Experts of a small language model.
Experts: 32 SwiGLU neurons an expert, 8 picks a token, a softmax router.
Training: a variant of Adam for the experts, 445M tokens, 6789 steps.
Below are experts of layer 4 (counted from 0) of a mixture-of-experts language model. Rows are named router (the router's row for the expert), down (a neuron's output weights, with its number) and show model dimensions 0-191. Each number is 128 + 32 x the weight over its row's rms, rounded and kept within 0 to 255.
After each expert's rows: "comes before" lists some tokens at least twice as common just after its tokens as in all text. This comes from a sample of Wikipedia text that the model never trained on. Tokens count by the router's weight.

# expert 13
router [181  98 130 118 155  82  69 180 111 146 149 136  79 156  99  78 127 118 126 142 122  98 113 155  84 172 110  89 132 132 151 168 163 113 131  71 106 149 203 173 146  97 116 141  98 154  89 135  68  91 113 131  83 133 123 197 118 113 180 186 147 121 115 123 157 136 129 134 149  95 143 165 124  85  95 176 136 149 139  61 150 150 177 108  93 120  48 143  86 116 164  66 191 160 193 184 135 158 123 143  99 179  88  81 106 127  95 145 153 131  96  63  71 116 127 146 128 151 118 122  74 132 145 129  94 111 137  98 119 171 188 119 124 102 162 156  97 102 170 138 112 113 107 167 113  96 144 137 117  87 118 116 109 157 203 123 144 137  72  86 100 169 153 144  98  82 110 104  97 137 104 154 161 160 180  97 142 153 150 192 107 147 148 167 114 112 117 123 136 104 156 169]
down1 [145 110 101 124 130 125 114 167  87  99  81 112 154  93  85 142 124 172 134 129 174 169 161 114 174  57  87  86 104 118 172 194 102 143 135 106  72 144 151  74 110 158 113 150 130  84 123 153  91 119 122 110 137  93  97 163 103  88 158 128 162 151 191 149  95 191 111  75  95 129  59 108 108 128  79 115 156  65 133 149 124  75 159 128 170 110 148  85 115 119 103 208 168 128 138 115 152 103  99 117 104 124 157 102  79 130 137 125 123 121 105 163 207 150 127 126  94 137 169 165  60 102 137  83  96 106 130 132 151 113 103 117 154 133 156 148 114 116 133 188 129 162  63 145 107 192  89 108  89 126 156  80  57 131  81 142 143  85  88  91 114 157 117 136 134 138 101 100 179 156 150  93 107 181 175 140 143 109 101 108 197 124 174 122 126 149 151  84 122 117 137  85]
comes before: " the", " a", "ics", " his", "ical", " an"

# expert 119
router [ 63 132  59 137 117 151 110  98 118 111 115  98 154  99  93 145 177  75 120 141 107 164 161 134 137  99 147 122  57 132 155 130 167 152 149 115 181 132  84 149  92  89  90 139 126  61 113 187 136 163 139 173 122 123  73 160 118 169 167 174 150  94 137 162 128 181 202 127 140 196 206 141 146 124 154 105 147 130 114 106 108 186  98 131 157  98 113 124 164  89 181  83 105 159 115 177 140 125 169 108 153 118 133 178 124  84 135  60  94 115 102 146 185  62 101 119 102 114 165 103 124  84 122  83 137 128 134 116 157  83 118 118 143 102 192 123 124  89 131  80 137 142  86 132 137 134 135 171 183 169 130  96 129 163 104 100 104  95 149 173  69 131 125 170 138 183  65 149 149 127 106  77 119 131 122 171 137 129 125  81 140 128 126  87 102 174 125 108 176 130 137  74]
down0 [128 126 155  75 145 135  61 126 153 124  84 144  98 100  89 111 134 154 120 132 110 159  50 159 103 145 103 174 127  96 143  71 189 118 147 178  85 115  92 196 127 129 139 103 110 145 117 168 120 147 129 195 107 154 111 179 156 139 165 119 169  78  55 113 148  87 110 141 114  90 127 152 114 113  86 156 139 126 104  84 129 115 106 158 136 172 119 141 165  19 162 123 157 165 118  70 114 125 149  98 122 118 136 147 152 104  92 116 177 131 117 130 111 116 151 172  59 116 173 114 135 111 154 113 119 198 118  78 167 163 139 107 113 119 103 211 117 141 141 125 147 150  45 119 129 102  75 114 100 126 139  88 120 167 117  95 118 141 135  60 146 120  95  85  90 151 129 136  90 121 114  87  98  65 141  61 109 173 161 151 162  90 101  84 101 119 145 123 162  91  92 129]
comes before: " to", " in", "ing", " by", " on", " a"

# expert 51
router [125 146 160 168 143 153  95 147 117 155  89  82 166 167 108 149 112 161 155 171 155 136  83  61 158  73  97 107  91 137 126 114 118  53 125  96 157 144 170 170 135 108 165 151 105 143 155 134 111  99 143 113 199  99 126 118 160 152 155 122 107  67 166 117 130 109  95 161 131 145 159 115 116 103 185 113 123  93 107 103  96 112 107 162 129 110 141 136 111  83 120 165 152 159 130 121 136 103 108  85 184  84 115 133 147  49 138 108  96  83 160  75 130  89 127 125  91 150  87 122 181 145  86 145 141 139 156  89  70 192  82 149 121  71 121 159  82 202 118 165  97 101 142 137 118 127 152 153 162 123 142 124  93 102 131 131  94 158 127 158 141  90 168 168  79 224 106  93  86 155 147 149 114 115 128  62 189 190 105 175 160 176 135 134 111 105 168 184 105 108 145 130]
down1 [102 125  71 140 100 141 134 107  93  88  93  74 120 111 117 142 155 148 115 147 118  62 111 124 129 162 180 192 110 136 115 115 176 143  82 133 168  98 130 131 142 117 126 145 150 150 131  98 109 117  53 152 130 196 124 121 154 103 148 164 146 119 169 151 108  78  95 142 122 144  93  77 109 130 151 177 154 140 124  80 127 118 124 125  94 143 140 119 167  81 138  95 152 127 100  48 164  41 111  47  89 151  79 135 110 163 149 117 174 133  98 155 134  94 149 162 148 144 103  90 154 127 157 125 149 175 139 134 188 176  86 156 171  84 211 173 187 118 115 121 138 126 103 130 120  59 140 143 139 117 167  92 122 134 166 193 117 118 151 136 147 161 155  81  90 100 137 185 156 116 145 111  69 107 132 110  85 123 117 165 112 176 163 103 107 124  92  56 176 102  73 132]
comes before: "\n", " ", " 0", " Candidate", " The", " 2"

# expert 75
router [122 149 153 134 119 211  73 101 120 147 116  89 188  94 157 107 155 150 102  99 146 143 109 156  94  97 114 149 153 139 146 112  94 151 145 122 124 162 179  76 127 109 140 133 177 171 105 153 146 137 203 145 123 115  78 145 143 155 132 115 182  76 118 121 137 115 144 201 134 106 133  97 154  84 158 161 127 145  86 143  88 135 149 132 176 144 128 163  81  68 112  92 121  99 116 129 113 111 134  81  98  99 110 176 151  71 126  79  82 128 148 138 173 122  79 142 123 128  76 107 140 118 161 111 140 180 131  79 122 168  62 123 125 115  90  79 177 154 158 191 114  47 140 147 165 132 101 197 165 159  54 168  99 160 141 143 101 118 162 118 146 107 154 152 125 156 118 184 170 102  95  83 181 158  65 133 128 153 128 118 142 166 117  82 154 188 156 124 172 117 163 114]
down0 [153 168 171 120 158 234 166 132 112 147 125 104 124 124 102  90 104 130  92 172  64 131  90 216 147 118  98 111 133 189  88 158 132 162 162 107  72  99 153 115 181 170 121  85 161 149  98 129 154  83 117 117 101  96 115 134 144  83 189  80  81  77 103 176 132  72 102 166  73 168 119 122 109 162 116  98 104 131 106 147 126 143 108 115 128 193  85 164 100 130  36 116  90  77 110 148 137  91 112  73 150 135 146 102 127  93 111 171  73 141 177 130 137  61 112 117  76 164 105 113 117 145 175 138  91 117 137 122 169 125  95  87 113 133 167 147 143 169 142 162 169 154 107  89 145 101 134 121  91 109  92 130 158  92 141 132 159  91 130 104 107 117 119 121 147 149 114 148  88 118 157 171 142 137  86 133 142 127 150 114 139  64 149 115 113 112  84  86  87 150  76 150]
comes before: "-", "\n", ":", "|", "=", "=="

# expert 115
router [136 127 116 105 179  92 131 115 127 108 129 102 170 100  90 146 169 180 146 164 104 163 116 175 124 119 138 103 139 147 135 125 101 118 165 139 168 164 128 115 141 115 167 152 126 111 167 178 139 159 126 146 194 106  69 109 151 146 145 133 147 116 167 164 123  78 127 120 172 103 184 152 130 107 200 120 105 135  56 127 123  78 193 143 135 136 132 129 105 159 177 157 109 163 132 142 133  72  88 110 100 115 132 123 145 175 138 162 129  68 100  98 167  72 114  80 144 138 114 137  94 141 145 144 145 185 156 119 115  69 170 175 145  72  99 140  82 189 142 162 211 166 188 125 121 167 193  73 187 117 140 123 138  96 104 127 129 164 155  68 192 126 122 195 101 114  86 131 117 116  69 162  70 105 148  82 132 135 147 148 120 125  90 135  91  77 118 116  90 169 163 141]
down0 [139 117 164 123 163  89 147 114 108 118 158 119 129 126 126  96 124  96 152 104 175 144 114 104 146  96 169 149 142 141 107 161 116 126 122 140 116  67  88 122 135  58 152 109  98 191 150 166 183 140 161 150 176  99 118  86 117  99  89 142 118 140 104 166 115  32 113 131 213  60 124  81 116 122 150 131 151  62 108 169 103 142 176 140 133 150 135 126  90 138 114 122  30 121  92 121 153  83 171 108 189  93  81 137 122 188 110 122 112  98 103  79 173  72 146 137 159 110 155  94 116 117  84 138 179 120 145  90 100 146 168  73 131 118 142 162 119 168 142 102  78  71 114 138 167 172 139 123  91  97 124 144 137 103 108 113 127 126 120 100 117 139  92 125 144 107 132 133 125 179  86 126 153  51 109 111  98 132 116 156  91  84 151 156 159  90 124 157 141 162 132 238]
comes before: "\n", " ", " 0", " -", " The", " —"

# expert 59
router [166  68  58 120 141  91 131 200 110 165  79 178 167  98 144 186 120 101 189 134 107 120 134 127  93 156 136 143 128 171 184 131 182  86 175 115 113  92 186 141  93  79  88 157 127 107  72 129 101 176 159 125 148 161 140 108 175 141 111 110 150 140  92 102 122  83 154 118 148 184 162 169 178 137 103  84 126 105 133 106 139 168  86 110 195 136 108 134 148  98 122 151  92 177  98  99 181 122  89 122 120 156  95 205 152 118 105 103 156 117 141 133  96 136 128 103 107 184 103 149 104 155 127 103 152  85 101 186 130  44  92 128  88 131 127 100 131  89  92 118 132 154  68 122 117 123 170 100 103  72 126 122 108 173 100 102 183 133 174 139  80 166 133 152 139 102 108 168 116  94 171  92  90 122 131 190  97  99 122  99 116  71 130 112 150 131 162 112 125 146 107 146]
down0 [112 107 167 141  89 149 153 127 152 125 101 111 113 153 129 168 155 121  89 100 132 123 160 139 155 178  80 127 120  93  81  94  48 165  92  97 126 224 134  99 123 109 169 144 165 144 148 144 109 157 172 142  96 124 160 141  71 114  75 140 102  52 127 169 132 165 171 133 160  96 140 108 144 183 101 162 151  74 109  90 153 175 111 115  92 184 109 163  48  71 113  86 145 148 127 161  35 146 129 123 145 153 111 141 135  79 126 109 117 170 156 174 140 151 128 120 155 112 140 101  90 158 142 116 118 198 113  90 135 158 139  80 162 113 146 104  90 113 160 120 129 170 135 177 142 175 134 138 126 148  47 147 120 154 100 147 137  85 109 144 114 134 196 142 139 109  93 166  88 129 145 138 107 185 168 129 146 135 139 135 154 137  90 190 148 160 108  97 117 196 182 145]
comes before: " to", " by", " in", " with", " of", " from"

# expert 24
router [139 143  75 133 119 114  96 138 104 146 166 177 122 140 158 171 104 166 124  96 107  95 134 105  89 162 106 161 170 124 174 122 124 143 165 186 168 108 111 146 113  96 100 149  76  75 113  90  82 126 152 103  86 166 117 130  76 128  96 125 122 133 143 141 117  65  94 111 119 152 112 163 126 160 159 145 128  49 113 125 142 178 148 128 163  81 132 151 126 153 139 105 151 177 103  75 173 179 114 168 145 186 160  90  71  98 128  94 119 191  94  73  63 119  98 155 128 154 114  79  94  90  74 111 126 122 108 142 180 109 184 165 131  90 198 143 134  90 166 104  89 174 126  78 159  92 147  93 149 139 133  88 146  96  99 170 125 156 107 150  55 151 132 109 111 148 119 179 157 119 193  80 141 149 159 157  90 177 168 121 118 154  93 172 131 164 170 125  98  89 144 116]
down0 [169  74 140 181 155 134 121 153 122 132 105  70 168 124  78 159 171 134 143 147 128 147 125 114 107  90 171 101  71 179 123 131 109 166 156  99 127  87  78 139 197 190  85  95  83 147  97  96 117  73 111 199 156  61 145  81 137 109 166 102 100  93 113 168  57 157 156  88 180 114 127 111 149 151 115 103 128 128  89 106 162 141 120 161 154 103 117  56 122  66 109 103 146  86 115 165 129  92 100  91 129 137 212 113 125  80 122  89 163  87 169  83 181 128 130  83 119 137 140 126 147 142 162 110 114 127 158 152 148 136  92 113 174 113  82  68 180 133 119 140 140 154  93 136 162 208 108 142 185 110 124 185 105 153 133  88 125  94 144 136 127 102 127 118 192  91  93  92 160 135 145 100 148 158 121 142 152 135 105 115  80 142 148 130 148 133 150 110 167 163 161 133]
comes before: " of", " to", " in", "ing", "ed", " by"

# expert 0
router [102  81 115 121 106 140  80 159 134 115  72 131  86 131 132  96 129 137 123 126 169 193  78  96 103 148 106 114  93  81 153 101 119 222  87 118 113 159 120 121 173 118 104 180 159  87 124 114 144 171 170 202 181 154 127 187 167 117 131 110  98 125 111 171 161 127 183  49  87 161 130 123 114 126 175 103 109 170  60 178 128  96 161 146 149 120 121 147 154  96 161  81 158 147 122 121 146  80 131 135  78 138 133 145  66  73 123 148 149 112 167 125 132  98 128  88 129 161 148 105 111 116 119 139 175  77 132  65 217 132 106 122 115 107 196 131 158 104 165 123 153 151  97 167 125 174 139 116 150 111 115  90  98  84 124 163 110  88 132 155 106 133 128 132  54 125  51 136 139 118 159 117 163 138 155 137  88 150 127  58  94 149 105 113 149 183 147 120 121  98 119 110]
down0 [102 161 121 166  77 155 107 190 117 135 110 127 163 157 105  80 103  96 180 177  94 141  81 102  81 151 123 145 178 166 120 109 172 100 148 147  79  72 129 135 129 116 121 135 128 106 138  85 131 151 158 131 105  75 113 130 195 118 116 119 106 170 129 114  99 157 111 124 104  72 129  87 111 190 148  99 169 194 117 113  73  78 171  66  97  93 111 191 163 154  94 146 126  79  72 107 113 101 103 114  95 152 158 100 116 143 114 145  99 120 177 121 143  84 132 114  80 104 134 148 104 121  97 103 122 124  38 119 137 118 108 157 130  61 119 119 138 134 108 131 116 196 136  89 161 132 120 131 142 142 118  99 107  95 127 122 140  94 118 141  46 189 168 108 141 141 107  94 120 123  95 200 112 112 219 144 111 159 140 131  94 110 164 105 178 123 147 171  58 144 148  77]
comes before: " of", " in", ".", " and", "s", ","